python train.py --n_experts=20 --experts_per_token=2 --normalize_top_k=true --init_std_router=0.0101 --head_dim=64 --vocab_size=32000 --positions="learned" --parallel_block=false --init_std_qkv=0.0405 --init_std_down=0.0202 --optimizer="soap_variant" --beta1=0.95 --beta2=0.98 --lr_head=0.00527 --seq_len=1024
Below are experts of layer 6 (counted from 0) of a mixture-of-experts language model. Rows are named router (the router's row for the expert), up (a neuron's input weights, with its number) and show model dimensions 288-383. Each number is 50 + 15 x the weight over its row's rms, rounded and kept within 0 to 99.
After each expert's rows: "gets" lists some tokens that make up at least twice as much of what it gets as of all text. This comes from a sample of Wikipedia text that the model never trained on. Tokens count by the router's weight.

# expert 2
router:63 29 86 65 28 48 52 34 36 49 16 80 30 39 59 39 43 61 33 31 37 52 62 47 41 31 41 36 35 41 59 45 60 35 51 30 55 63 82 55 47 59 58 60 47 44 51 88 51 19 73 61 61 16 45 20 64 70 58 37 63 58 47 65 34 69 52 66 39 53 31 54 53 57 50 53 20 54 58 36 38 66 46 50 72 71 59 63 41 42 59 28 39 47 45 65
up0:23 50 78 65 40 67 54 53 27 49 59 44 45 73 29 64 41 63 30 34 21 59 61 44 70 31 71 46 66 67 80 41 51 35 25 66 20 50 49 61 49 84 59 34 29 56 22 15 64 37 42 71 47 32 41 34 66 50 48 76 63 85 71 32 43 64 47 35 39 42 59 41 24 55 67 40 52 62 37 38 82 46 47 73 69 79 77 55 44 57 28 44 82 43 31 47
up1:42 24 36 64 55 35 50 42 55 69 43 56 46 44 36 11 61 58 58 44 28 31 73 18 43 39 43 44 39 22 76 57 55 50 55 45 54 48 79 45 62 42 68 69 19 32 70 33 63 44 46 64 53 65 55 27 45 51 74 22 34 31 61 89 22 37 49 58 46 71 47 60 61 69 66 53 33 48 37 20 55 37 28 55 42 37 55 51 61 75 44 51 35 42 72 55
up2:26 49 50 41 47 56 31 80 28 57 40 54 48 69 48 40 61 70 69 14 54 45 28 26 25 12 69 38 24 32 59 53 55 49 26 79 51 88 48 56 58 43 46 55 44 36 43 54 31 46 61 63 42 42 65 60 46 52 31 37 65 50 57 24 24 43 63 46 69 37 32 31 54 53 66 76 58 66 56 42 68 37 71 54 53 33 72 25 53 63 34 34 51 48 33 41
up3:45 40 85 47 41 46 60 61 41 49 22 37 38 40 33 39 19 47 41 44 16 50 47 63 32 66 54 21 49 74 61 55 37 50 45 43 85 60 75 57 51 61 59 71 37 14 65 24 78 58 59 47 59 45 42 26 44 48 46 23 59 68 68 52 48 49 51 38 50 73 50 81 46 76 52 51 33 43 63 18 35 34 66 47 65 66 22 49 37 68 76 54 62 44 59 51
gets: "-", " (", "–", " United", " World", "/"

# expert 5
router:55 30 57 73 39 48 35 17 49 35 59 76 33 79 63 77 71 64 27 75 56 79 50 10 55 45 37 61 40 59 56 44 70 58 50 54 50 61 49 46 41 72 45 52 66 69 30 68 35 58 62 39 44 44 85 37 70 31 34 66 53 53 54 53 51 40 45 68 28 35 56 60 26 66 48 34 29 45 66 33 43 64 27 46 64 71 46 30 43 49 49 49 34 34 54 45
up10:72 45 41 33 52 36 38 82 41 45 25 54 60 81 48 71 47 64 31 50 45 42 50 49 63 17 35 57 24 78 23 65 35 64 46 34 20 53 44 44 26 45 66 59 22 86 23 42 60 40 80 53 31 58 67 58 71 42 62 54 45 61 21 33 64 19 53 67 38 35 57 62 54 50 34 55 46 65 44 74 45 67 40 45 76 32 61 61 50 39 61 57 42 36 34 58
up11:58 50 67 61 38 36 64 41 61 55 48 46 09 39 48 61 44 44 56 54 49 55 46 30 30 54 48 83 32 53 65 41 34 38 56 27 64 57 56 70 38 51 54 48 54 42 48 42 47 54 65 72 44 60 63 42 58 51 40 32 38 52 34 54 31 54 53 45 17 61 68 34 44 49 54 52 69 58 75 74 29 46 43 47 70 45 93 53 20 46 30 64 66 49 63 54
up12:53 46 55 58 52 47 31 33 47 47 31 74 56 51 67 64 66 56 42 41 30 57 36 33 62 49 36 12 58 37 50 36 60 44 53 41 62 68 47 43 43 50 64 51 63 75 41 70 87 66 70 57 70 60 40 58 27 58 42 56 54 71 53 54 47 39 77 57 20 89 60 65 70 42 44 24 40 54 57 45 33 46 23 49 65 68 77 42 59 43 61 50 82 68 30 41
up13:61 51 37 64 48 38 44 44 96 71 40 43 17 39 18 56 77 63 62 67 43 64 54 52 45 40 45 61 57 41 50 33 51 56 78 73 66 48 35 19 72 46 61 63 40 79 41 72 40 52 77 23 35 61 36 52 68 52 49 82 52 51 41 59 51 49 63 65 53 67 78 35 64 44 59 69 46 29 49 48 54 54 40 39 75 55 33 49 63 20 23 79 27 52 62 46
gets: " |", " /", " 0", ";", " km", " m"

# expert 12
router:49 47 84 42 58 25 37 28 29 25 56 50 28 43 59 49 71 51 27 62 62 54 44 22 40 29 38 52 53 35 41 40 45 44 42 57 82 59 27 82 55 63 62 63 56 53 57 33 00 31 72 56 61 42 71 41 79 24 52 37 68 52 26 42 30 46 37 55 60 27 50 74 36 57 31 52 61 57 59 43 43 63 36 44 45 69 32 16 46 47 53 47 59 24 46 51
up10:38 31 78 40 43 42 47 69 59 37 50 28 52 39 52 08 34 51 31 74 32 62 40 50 30 78 57 53 57 48 52 67 49 62 27 68 67 79 46 27 72 35 50 56 28 58 34 40 32 13 65 32 47 53 45 22 59 35 38 45 31 24 60 51 51 62 35 69 55 63 60 53 63 36 57 63 60 59 50 45 35 64 37 51 62 68 61 51 74 60 45 45 59 43 50 60
up11:60 38 41 42 56 51 54 75 68 70 62 33 49 46 74 25 40 37 39 72 44 46 77 54 43 54 34 47 39 46 38 33 33 65 53 40 60 48 32 59 73 40 36 34 22 30 56 44 49 41 62 14 62 47 41 55 62 41 52 40 47 48 81 64 65 69 70 52 45 64 48 34 34 35 63 40 47 55 40 69 56 54 36 68 64 76 40 39 44 39 68 60 39 40 29 49
up12:74 55 34 31 53 56 20 71 58 29 55 72 47 41 74 60 56 79 50 48 75 29 70 63 79 50 57 45 53 41 65 56 43 50 49 81 60 52 07 61 60 26 66 21 75 53 61 53 49 53 32 56 52 49 46 63 73 35 57 44 74 47 59 66 70 26 37 47 50 42 64 63 31 49 63 30 26 75 69 68 54 60 61 63 70 51 45 70 28 64 31 49 44 54 38 13
up13:70 36 91 35 42 53 32 46 53 29 39 41 44 50 16 28 59 74 52 43 57 48 60 51 15 37 37 68 59 58 50 39 48 51 62 44 61 31 54 31 56 32 60 46 59 61 33 25 71 55 59 60 79 39 46 58 44 51 50 34 41 47 49 35 19 53 23 38 48 56 54 37 42 46 53 43 44 43 51 57 37 41 46 48 78 08 37 42 40 68 45 47 36 60 67 49
gets: " the", " of", " The", " New", "The", " and"

# expert 16
router:59 51 87 42 41 46 29 40 44 53 34 67 33 41 48 53 79 54 34 38 40 53 45 37 55 52 35 36 52 65 62 27 50 45 49 57 38 72 13 53 49 47 81 83 59 50 53 48 49 45 61 38 31 35 50 41 44 56 57 70 73 38 44 37 47 38 29 66 52 58 48 45 38 39 19 50 28 68 41 45 43 48 62 64 62 62 65 42 59 40 62 37 83 23 54 62
up10:52 23 47 51 25 57 59 53 58 73 40 64 27 63 64 57 04 36 52 50 49 58 69 35 76 85 35 33 38 75 57 54 58 56 42 60 61 25 36 72 83 60 49 50 67 50 71 66 59 48 23 61 46 49 49 73 50 46 60 38 53 32 47 43 61 46 54 41 49 27 43 40 36 43 38 33 39 39 66 45 61 53 17 48 71 39 44 46 43 75 49 31 66 43 60 63
up11:42 45 72 49 44 53 56 54 31 48 30 56 51 45 54 73 53 46 33 31 57 30 18 51 77 32 28 46 43 45 37 48 57 28 32 36 40 87 43 27 57 78 42 56 53 29 52 48 40 58 52 74 66 51 42 47 51 64 23 51 30 65 27 42 52 48 69 58 60 82 44 46 37 32 61 37 54 52 66 64 61 66 26 59 50 49 53 23 56 72 43 19 57 59 41 47
up12:63 66 46 72 78 57 41 50 40 66 63 33 92 75 58 57 59 55 54 48 41 44 55 58 40 50 73 46 43 60 27 41 38 52 32 51 63 61 05 70 50 51 35 73 23 73 45 37 32 58 37 31 42 32 84 41 50 49 42 62 49 48 35 38 69 58 30 53 29 35 59 38 58 49 50 39 42 85 51 50 49 49 37 53 59 42 60 48 71 22 53 41 44 55 31 48
up13:57 19 63 37 61 43 29 62 33 50 51 31 36 54 51 62 52 33 68 39 59 42 22 55 43 38 44 33 37 26 27 55 74 70 48 56 45 72 31 83 44 27 76 67 08 74 71 53 60 60 24 64 34 32 44 44 60 35 44 47 32 39 45 41 31 41 77 74 71 50 35 56 68 57 44 51 73 35 68 52 42 59 70 31 29 44 54 52 22 43 54 39 58 30 75 52
gets: " ", "'", " \"", " to", " can", " no"

# expert 14
router:67 45 37 45 28 61 41 48 51 52 48 52 47 41 51 47 36 49 57 31 47 67 77 64 47 68 38 45 57 21 38 75 35 57 48 35 54 59 46 62 50 68 47 79 56 56 22 42 81 41 55 52 53 55 38 50 52 66 40 46 48 37 64 64 36 64 76 58 68 43 34 42 53 52 43 44 28 40 42 39 77 62 44 67 62 44 46 62 45 57 58 64 53 26 47 74
up0:80 75 58 44 42 52 51 49 49 54 67 71 38 45 62 59 81 43 33 34 33 55 81 66 39 51 39 43 30 37 40 62 65 64 36 47 55 51 62 50 44 45 50 20 34 36 26 95 63 41 45 80 49 53 39 38 31 35 67 51 46 23 37 60 58 57 44 63 35 45 57 90 29 43 50 55 53 32 55 28 62 51 69 59 53 30 29 64 56 45 02 49 63 64 54 30
up1:46 55 60 79 45 77 82 63 72 87 27 30 41 51 41 29 63 62 44 46 48 58 56 53 56 39 25 40 30 51 48 58 47 54 45 34 49 70 53 68 69 36 63 52 57 53 45 79 61 54 59 63 36 77 66 36 70 55 71 56 48 56 50 48 58 32 43 90 63 46 35 18 48 56 42 29 51 36 33 24 81 40 71 58 43 44 38 91 67 73 42 71 48 31 59 50
up2:74 46 33 59 11 43 33 66 61 22 55 57 39 55 48 39 46 53 71 34 64 39 61 44 57 46 60 48 72 85 50 61 67 34 62 62 14 43 23 72 58 54 51 35 41 50 43 65 67 46 62 49 53 51 46 58 71 28 84 66 75 41 59 72 31 52 83 66 56 49 42 51 60 54 64 68 35 53 62 57 64 50 50 64 52 45 42 60 31 43 86 35 38 55 24 41
up3:56 38 56 35 52 40 34 47 66 64 61 53 62 46 45 49 47 72 52 51 19 46 44 48 69 53 65 67 33 50 47 74 46 68 52 33 49 46 33 43 43 35 71 56 40 73 52 46 28 45 52 49 72 62 23 45 65 46 75 62 81 53 53 56 58 11 57 38 25 22 41 67 39 45 54 59 53 56 59 66 36 48 30 43 42 80 57 50 61 75 57 70 51 60 62 50
gets: "s", "d", "th", "st", " the", "y"

# expert 7
router:22 49 51 58 38 59 36 17 44 54 42 73 50 60 66 44 60 55 54 43 78 65 55 50 30 54 68 38 50 66 19 34 32 70 35 75 60 61 43 65 53 64 54 48 67 54 58 56 55 43 43 70 37 51 37 47 82 37 57 69 69 51 53 68 67 50 68 54 49 24 67 53 36 56 67 56 70 84 55 23 28 32 46 20 53 70 65 65 50 68 38 37 54 42 41 50
up10:23 40 42 40 32 40 33 52 66 52 28 59 41 45 54 66 52 63 28 53 50 79 40 56 23 41 35 47 73 30 34 53 64 45 19 24 60 50 42 52 14 47 26 44 27 55 70 39 47 56 42 64 53 61 39 61 40 66 59 67 66 27 65 68 74 55 59 56 49 39 52 46 60 83 53 55 53 42 59 58 54 45 13 55 54 16 38 47 42 37 78 48 26 45 84 45
up11:35 53 57 35 81 62 27 29 58 71 54 38 50 69 58 37 39 84 43 55 36 39 56 60 37 70 58 26 37 45 38 36 61 46 05 38 52 74 37 60 42 69 41 55 73 49 67 43 45 55 47 45 25 48 59 56 44 42 67 83 49 51 71 41 44 50 55 78 73 50 55 58 56 49 43 50 55 71 54 40 37 50 36 47 67 65 44 38 54 56 35 41 66 26 71 83
up12:62 42 23 35 40 77 38 61 37 65 54 64 78 50 45 45 62 54 64 63 65 45 49 30 35 41 75 17 48 68 37 41 29 58 80 32 64 34 25 80 32 31 60 42 50 81 46 26 76 70 44 48 43 35 46 30 69 20 48 63 89 56 30 43 33 64 36 57 39 42 75 50 97 50 54 47 55 47 57 25 52 50 57 52 62 45 50 32 33 61 62 40 72 39 62 56
up13:25 53 42 74 39 60 23 18 54 78 64 37 63 64 48 44 32 55 33 39 68 20 53 60 63 58 31 40 37 53 29 62 56 50 66 73 54 26 47 39 41 67 64 51 42 33 46 21 61 38 35 29 33 44 46 65 53 62 54 45 73 48 48 54 37 47 57 22 44 48 24 53 47 41 75 60 68 53 58 59 33 62 22 33 82 22 60 41 54 42 46 60 60 45 35 67
gets: ".", ",", ")", "\"", ";", "=="

# expert 3
router:71 46 38 46 66 45 39 36 10 52 46 48 56 50 70 52 57 66 52 54 85 50 55 60 60 57 54 36 55 59 44 18 63 41 49 68 70 50 15 56 29 46 50 66 61 70 39 20 57 28 75 51 24 60 44 45 62 41 54 40 68 07 56 33 63 26 19 50 29 30 48 51 44 61 36 32 52 68 57 58 65 46 51 39 59 50 44 44 52 73 51 60 50 43 56 12
up0:51 31 62 52 59 63 74 40 53 65 48 22 42 78 74 28 66 52 47 32 53 45 54 58 75 62 49 32 63 54 50 32 70 47 64 40 48 56 33 47 73 60 55 32 63 08 54 62 55 46 50 50 51 88 57 39 44 34 43 57 42 54 36 57 65 84 57 50 44 34 35 42 56 61 47 40 63 34 32 40 39 68 85 58 60 48 46 38 35 36 37 64 31 54 62 51
up1:56 79 49 23 25 67 38 53 80 74 36 39 45 39 55 32 57 58 56 56 50 45 59 35 55 49 51 54 48 45 32 50 48 31 30 56 44 64 40 64 33 47 37 71 31 89 73 19 69 26 49 35 41 62 65 65 47 49 53 48 78 52 50 58 27 44 50 48 47 62 53 67 40 46 34 54 41 54 68 38 58 55 36 37 89 79 29 80 34 47 47 60 61 38 71 60
up2:59 47 08 44 51 37 45 63 36 43 70 58 30 40 61 50 58 60 32 21 63 52 54 49 37 49 22 48 59 33 62 43 56 43 55 68 57 50 01 37 45 45 15 53 28 38 34 51 59 22 69 41 61 48 30 47 32 58 61 29 64 24 52 22 30 29 26 58 41 60 58 30 59 46 12 47 44 64 72 53 45 42 46 25 82 49 51 50 34 61 49 76 39 67 61 39
up3:59 39 61 36 43 47 48 50 37 71 51 48 40 47 70 35 50 73 51 76 46 63 40 61 47 71 77 73 37 56 45 55 30 63 47 58 48 59 20 57 45 20 42 38 56 35 50 27 50 41 71 46 47 52 38 58 57 46 51 44 52 65 54 47 54 31 09 14 37 46 58 22 43 44 58 56 29 57 55 58 41 58 71 23 72 69 63 58 44 34 65 35 53 54 38 57
gets: " that", "ed", "ing", " to", "ly", " known"

# expert 17
router:60 36 44 22 73 46 64 18 44 52 40 67 55 68 60 45 48 41 52 17 88 58 41 40 52 45 55 68 37 43 56 44 67 56 46 62 86 62 48 39 49 38 50 60 84 57 49 23 25 41 83 54 61 50 67 43 69 68 47 46 64 38 48 58 49 50 33 54 58 53 50 41 25 62 29 55 35 51 58 36 45 62 53 42 55 51 62 39 41 62 50 55 31 53 64 45
up10:34 54 59 73 35 34 22 34 69 31 77 53 56 31 84 52 77 50 62 40 53 46 53 46 52 50 62 37 55 62 48 79 46 52 70 63 71 67 48 64 39 49 61 57 79 36 60 41 50 76 77 48 38 44 52 64 51 49 42 21 46 52 49 30 51 37 45 91 49 03 73 48 09 41 51 39 63 20 54 50 91 47 35 61 41 33 41 66 41 53 37 37 30 70 71 50
up11:63 38 48 44 39 48 48 32 33 52 57 47 59 68 50 46 51 53 41 56 48 23 42 43 68 46 50 59 64 60 67 58 40 42 45 24 77 76 39 56 46 39 18 44 51 47 63 40 49 29 58 58 41 61 44 36 71 33 45 44 48 56 46 61 40 22 46 46 25 84 59 10 41 56 31 37 55 67 66 38 75 64 36 32 74 19 22 35 60 68 24 33 34 44 56 58
up12:29 54 73 56 42 87 56 43 62 43 60 70 57 45 51 58 59 72 48 29 55 57 66 33 86 53 39 43 39 62 40 37 56 47 67 55 48 57 41 87 52 29 53 35 54 60 65 54 56 52 62 24 67 35 30 60 43 36 45 36 79 46 66 60 46 60 42 57 49 37 38 87 36 47 60 33 29 30 55 55 75 44 46 51 55 32 42 54 22 51 46 44 52 48 39 26
up13:38 19 56 32 54 39 25 35 42 72 27 58 58 59 48 38 33 61 57 44 50 31 36 34 64 53 52 32 70 51 43 74 49 31 73 39 55 38 40 51 33 57 83 52 16 61 46 43 55 56 53 40 73 19 31 46 81 44 59 61 32 44 46 52 52 67 58 45 77 63 76 14 28 45 45 75 47 47 51 60 50 55 32 59 52 43 45 27 53 61 56 32 47 63 80 82
gets: "|", " and", ",", " the", " of", " was"

# expert 11
router:67 37 48 53 72 41 69 41 34 81 45 70 47 65 71 45 45 55 39 43 64 60 46 11 41 39 62 44 49 66 70 17 44 72 57 94 64 64 53 30 54 84 48 24 69 29 35 66 44 63 47 75 29 33 60 29 59 51 29 78 66 55 63 30 60 40 39 38 45 26 48 39 62 44 66 52 59 54 42 46 53 31 44 33 63 61 54 39 38 30 19 35 51 47 46 69
up0:76 34 57 56 60 26 38 32 40 56 57 60 64 63 54 56 39 70 65 64 36 46 42 51 65 49 61 60 64 58 62 65 77 48 40 48 53 75 73 81 44 61 56 28 54 56 31 74 56 22 37 73 72 27 61 45 57 58 69 68 25 42 28 58 52 37 03 70 66 54 63 39 37 70 71 69 55 75 79 39 51 32 62 52 58 68 37 47 32 54 30 48 26 37 49 51
up1:61 64 52 24 24 57 36 51 51 52 82 58 57 42 56 48 43 52 39 55 52 61 36 72 58 43 59 34 18 62 78 35 46 39 10 31 58 64 35 55 71 07 47 46 13 24 78 43 69 55 52 73 45 34 60 55 68 56 59 53 65 72 56 48 38 43 62 52 63 49 49 49 81 26 54 52 43 58 69 57 33 55 53 27 75 82 62 65 40 27 54 31 57 59 87 77
up2:57 31 18 48 32 61 63 31 68 71 40 43 45 49 54 23 73 32 80 68 41 58 47 45 52 41 50 31 71 50 80 69 39 64 34 71 54 32 45 73 30 46 40 41 71 45 44 51 62 43 55 76 18 55 64 61 49 57 30 66 37 30 62 49 60 58 57 56 19 21 49 34 30 70 44 20 38 49 31 38 59 33 58 35 47 49 67 48 40 56 34 26 65 69 65 30
up3:47 54 41 71 45 47 68 33 70 38 36 58 64 65 51 60 63 68 85 64 36 24 60 50 58 31 55 58 54 50 55 26 28 48 24 32 56 46 53 36 68 43 36 82 75 62 36 64 30 41 44 48 48 39 63 44 49 56 39 74 44 45 55 64 52 70 34 38 30 34 38 51 40 54 55 49 55 33 42 64 45 51 55 84 33 35 41 53 50 33 60 31 54 79 33 44
gets: " |", ";", " Candidate", " DF", " footballer", " ="

# expert 15
router:42 37 65 60 41 61 53 35 53 33 79 47 33 70 80 47 65 44 52 60 42 59 66 44 43 16 44 31 71 39 33 74 66 50 30 35 42 35 53 72 54 61 12 57 53 74 51 41 44 68 42 75 42 69 55 36 71 46 36 68 67 68 60 54 60 40 58 53 61 39 42 78 60 65 33 52 43 59 54 06 49 62 25 37 56 32 44 33 37 32 37 37 64 56 56 30
up10:98 41 49 53 36 31 50 56 52 71 37 41 65 55 61 31 60 68 49 72 64 46 35 79 86 35 52 57 35 19 71 41 37 44 51 71 28 38 28 57 70 58 49 33 49 44 57 77 47 60 48 58 51 81 29 30 91 43 37 48 44 90 37 37 62 28 58 67 53 77 54 58 67 49 44 53 23 67 37 38 42 28 54 37 47 32 40 78 73 55 74 45 33 67 39 64
up11:70 66 50 34 27 59 50 42 38 26 35 42 55 60 73 43 65 57 43 20 72 39 57 44 51 64 32 73 51 41 66 66 53 41 61 19 46 33 52 59 63 83 42 67 56 42 26 38 37 51 63 45 58 47 39 38 68 37 34 56 57 44 59 58 62 56 52 69 28 40 50 59 44 53 70 46 54 45 45 59 58 78 51 68 53 54 64 52 07 65 65 43 45 70 36 57
up12:69 42 69 39 51 40 48 26 50 48 49 38 40 73 81 60 61 34 60 58 41 63 43 20 64 52 44 64 33 47 47 47 60 45 52 29 66 59 65 45 68 69 57 44 43 76 47 49 44 38 35 53 41 53 69 57 63 21 66 62 72 60 39 33 81 19 57 25 52 47 56 74 40 43 55 72 29 68 41 04 79 63 51 39 74 50 54 61 59 30 55 29 55 26 26 62
up13:34 29 59 35 36 50 46 43 14 31 52 41 27 55 65 38 62 64 61 39 45 46 40 80 52 88 48 49 56 28 91 60 69 23 46 70 38 60 24 55 59 67 67 44 41 53 50 44 79 56 50 52 47 41 27 60 38 61 53 58 42 26 51 42 96 47 69 30 58 78 54 48 66 71 89 68 53 38 57 38 44 54 19 69 47 40 57 32 55 46 33 51 60 58 35 57
gets: "s", " and", ":", " by", " is", "y"

# expert 8
router:99 37 31 33 55 47 57 34 40 63 37 35 11 26 54 42 48 03 28 21 58 40 60 55 72 63 52 00 49 65 61 54 62 37 50 36 53 62 49 62 57 69 49 85 41 53 38 37 17 46 75 74 52 53 51 43 50 72 37 17 77 41 57 49 48 46 66 63 52 59 41 44 39 57 18 68 38 53 60 43 70 33 41 40 61 54 35 41 35 58 47 52 61 33 52 47
up10:71 32 47 24 59 47 47 50 45 60 41 50 41 45 53 49 43 56 28 38 49 71 58 29 54 16 67 44 64 31 80 43 38 58 38 42 58 73 21 44 55 51 28 64 67 49 76 46 41 46 37 66 36 53 76 56 32 41 45 43 67 24 36 61 52 76 32 78 55 70 29 49 81 66 56 40 37 42 48 27 49 50 76 38 21 57 38 58 50 46 62 49 62 50 23 46
up11:60 41 20 52 37 67 40 42 66 31 48 71 54 29 42 44 31 38 67 39 48 45 49 27 97 45 22 61 56 59 54 54 51 50 65 56 48 50 34 71 30 55 46 41 60 53 59 56 50 49 37 63 50 36 43 70 68 28 61 79 54 59 96 51 30 65 51 25 61 64 31 57 59 57 60 62 46 54 79 36 45 31 28 47 34 55 35 29 31 13 25 66 42 45 45 43
up12:67 47 35 52 38 39 55 37 66 51 20 59 36 43 67 39 41 34 48 48 41 92 31 61 51 69 50 33 22 27 46 56 41 33 55 54 49 36 74 63 35 07 47 63 51 61 43 52 34 44 70 71 44 59 38 58 48 44 47 46 32 47 44 52 31 44 75 49 64 66 66 47 56 43 30 37 67 56 44 66 67 66 40 30 66 58 37 52 63 77 61 37 33 62 74 51
up13:60 45 66 29 77 60 61 70 58 24 70 39 30 49 57 38 42 50 28 51 48 33 76 32 64 73 64 61 49 34 48 24 63 42 47 42 52 57 31 46 61 45 63 33 23 58 49 73 57 38 41 61 40 46 99 86 35 50 45 37 62 51 35 39 49 55 47 66 49 44 72 46 40 47 59 51 51 60 62 39 32 76 68 54 74 50 50 30 33 57 49 57 81 40 49 45
gets: " a", " in", " In", "In", " first", " the"

# expert 10
router:47 30 56 42 26 22 55 26 55 32 67 44 32 46 54 56 79 30 39 59 53 43 41 49 71 36 64 39 51 75 60 49 82 27 34 48 20 57 48 47 41 58 44 38 49 67 60 47 41 47 63 58 62 55 42 25 73 51 47 37 57 52 31 71 62 46 27 60 36 54 57 73 11 73 53 71 38 69 67 29 51 43 51 27 68 71 89 41 49 40 64 48 53 66 42 28
up10:74 60 46 53 57 47 38 63 67 39 54 41 30 45 53 30 14 47 42 51 20 49 23 51 29 61 47 81 51 60 56 53 39 37 53 30 44 24 46 72 31 57 79 76 52 62 65 54 63 48 60 70 76 39 75 54 18 29 34 55 29 68 64 49 55 70 54 39 29 42 33 16 57 63 49 54 58 81 40 58 39 62 38 41 60 43 54 55 52 66 76 49 53 50 47 45
up11:48 59 58 51 63 37 57 66 30 19 50 63 81 63 80 37 72 42 45 62 38 63 88 36 50 43 37 37 59 08 80 63 75 51 50 38 61 51 50 58 44 42 80 27 58 42 49 22 51 59 57 46 37 49 42 33 48 52 87 63 68 60 62 54 49 70 34 22 60 34 37 64 53 50 64 58 49 49 38 60 62 72 51 61 47 55 23 39 64 74 25 45 49 31 39 65
up12:45 39 48 76 70 30 66 48 32 48 62 60 29 47 71 67 64 56 54 60 49 34 48 43 44 58 53 48 57 28 65 28 33 44 29 46 42 67 59 23 34 63 82 63 70 73 71 27 66 38 54 53 57 50 45 62 52 60 33 72 60 52 53 60 56 42 13 54 68 47 43 55 29 31 31 45 35 56 50 19 59 49 40 68 56 42 66 41 54 57 45 75 70 48 59 56
up13:45 43 82 37 28 32 58 70 42 71 52 50 34 53 76 26 44 51 64 48 70 42 50 88 39 47 67 40 60 66 17 63 74 23 62 57 63 45 47 61 46 31 49 26 37 51 62 38 76 60 44 61 52 24 39 56 80 28 42 35 47 34 75 70 74 70 46 52 52 55 48 30 54 49 12 41 65 31 32 61 41 16 38 49 47 57 68 48 44 53 33 55 41 73 73 48
gets: "\n", " 2", " as", " 3", " under", " 1"

# expert 4
router:58 50 45 21 71 30 31 22 40 44 50 63 40 40 40 61 68 10 27 54 66 57 45 24 76 49 62 65 39 60 59 67 57 64 45 33 36 59 41 48 34 79 53 56 71 54 54 72 54 73 50 67 66 73 70 41 58 38 20 57 52 52 58 61 60 42 62 54 70 34 62 22 30 49 46 63 70 45 47 34 46 43 46 55 59 57 35 30 27 54 53 38 59 47 57 71
up10:50 32 62 69 32 59 54 53 41 65 72 61 58 42 17 82 96 65 25 56 13 33 44 32 79 63 74 55 37 54 55 44 49 44 42 74 22 53 48 44 41 70 42 44 40 35 31 61 42 32 53 61 59 34 73 76 22 60 66 76 56 64 59 48 64 46 41 22 37 25 43 47 41 63 31 41 43 66 57 26 40 33 37 45 52 75 39 52 43 43 45 45 51 52 56 53
up11:62 48 39 27 17 42 70 26 42 84 53 59 57 47 37 47 42 65 51 37 29 62 32 55 51 52 46 34 44 70 71 61 71 41 70 31 60 71 63 50 34 49 44 51 69 76 35 75 61 30 62 35 54 52 59 60 33 49 48 14 45 45 54 81 17 51 43 23 49 40 55 36 39 49 49 52 60 71 67 49 63 44 35 28 57 23 32 58 47 38 55 28 80 41 60 16
up12:56 65 55 70 52 44 50 38 53 75 57 35 67 69 30 39 58 36 42 48 67 62 52 48 42 67 51 57 47 56 58 81 38 70 49 75 33 59 62 56 54 45 55 65 43 38 34 37 63 44 54 65 62 39 35 58 34 33 61 67 57 20 64 57 37 32 44 71 66 33 51 38 37 50 34 44 43 57 73 50 45 42 37 68 39 44 65 28 33 38 67 51 47 25 57 41
up13:43 45 55 46 63 41 34 65 53 39 55 79 62 54 65 53 27 42 55 47 61 58 69 62 49 49 37 46 48 46 38 54 62 41 44 51 54 45 44 44 45 55 57 76 67 57 06 36 43 60 27 64 75 14 58 43 66 39 23 60 81 38 27 49 45 38 48 46 80 67 39 48 48 69 51 54 59 65 55 51 74 32 72 68 75 68 47 57 42 54 58 47 38 16 34 56
gets: " |", ":", "==", "===", " =", "|"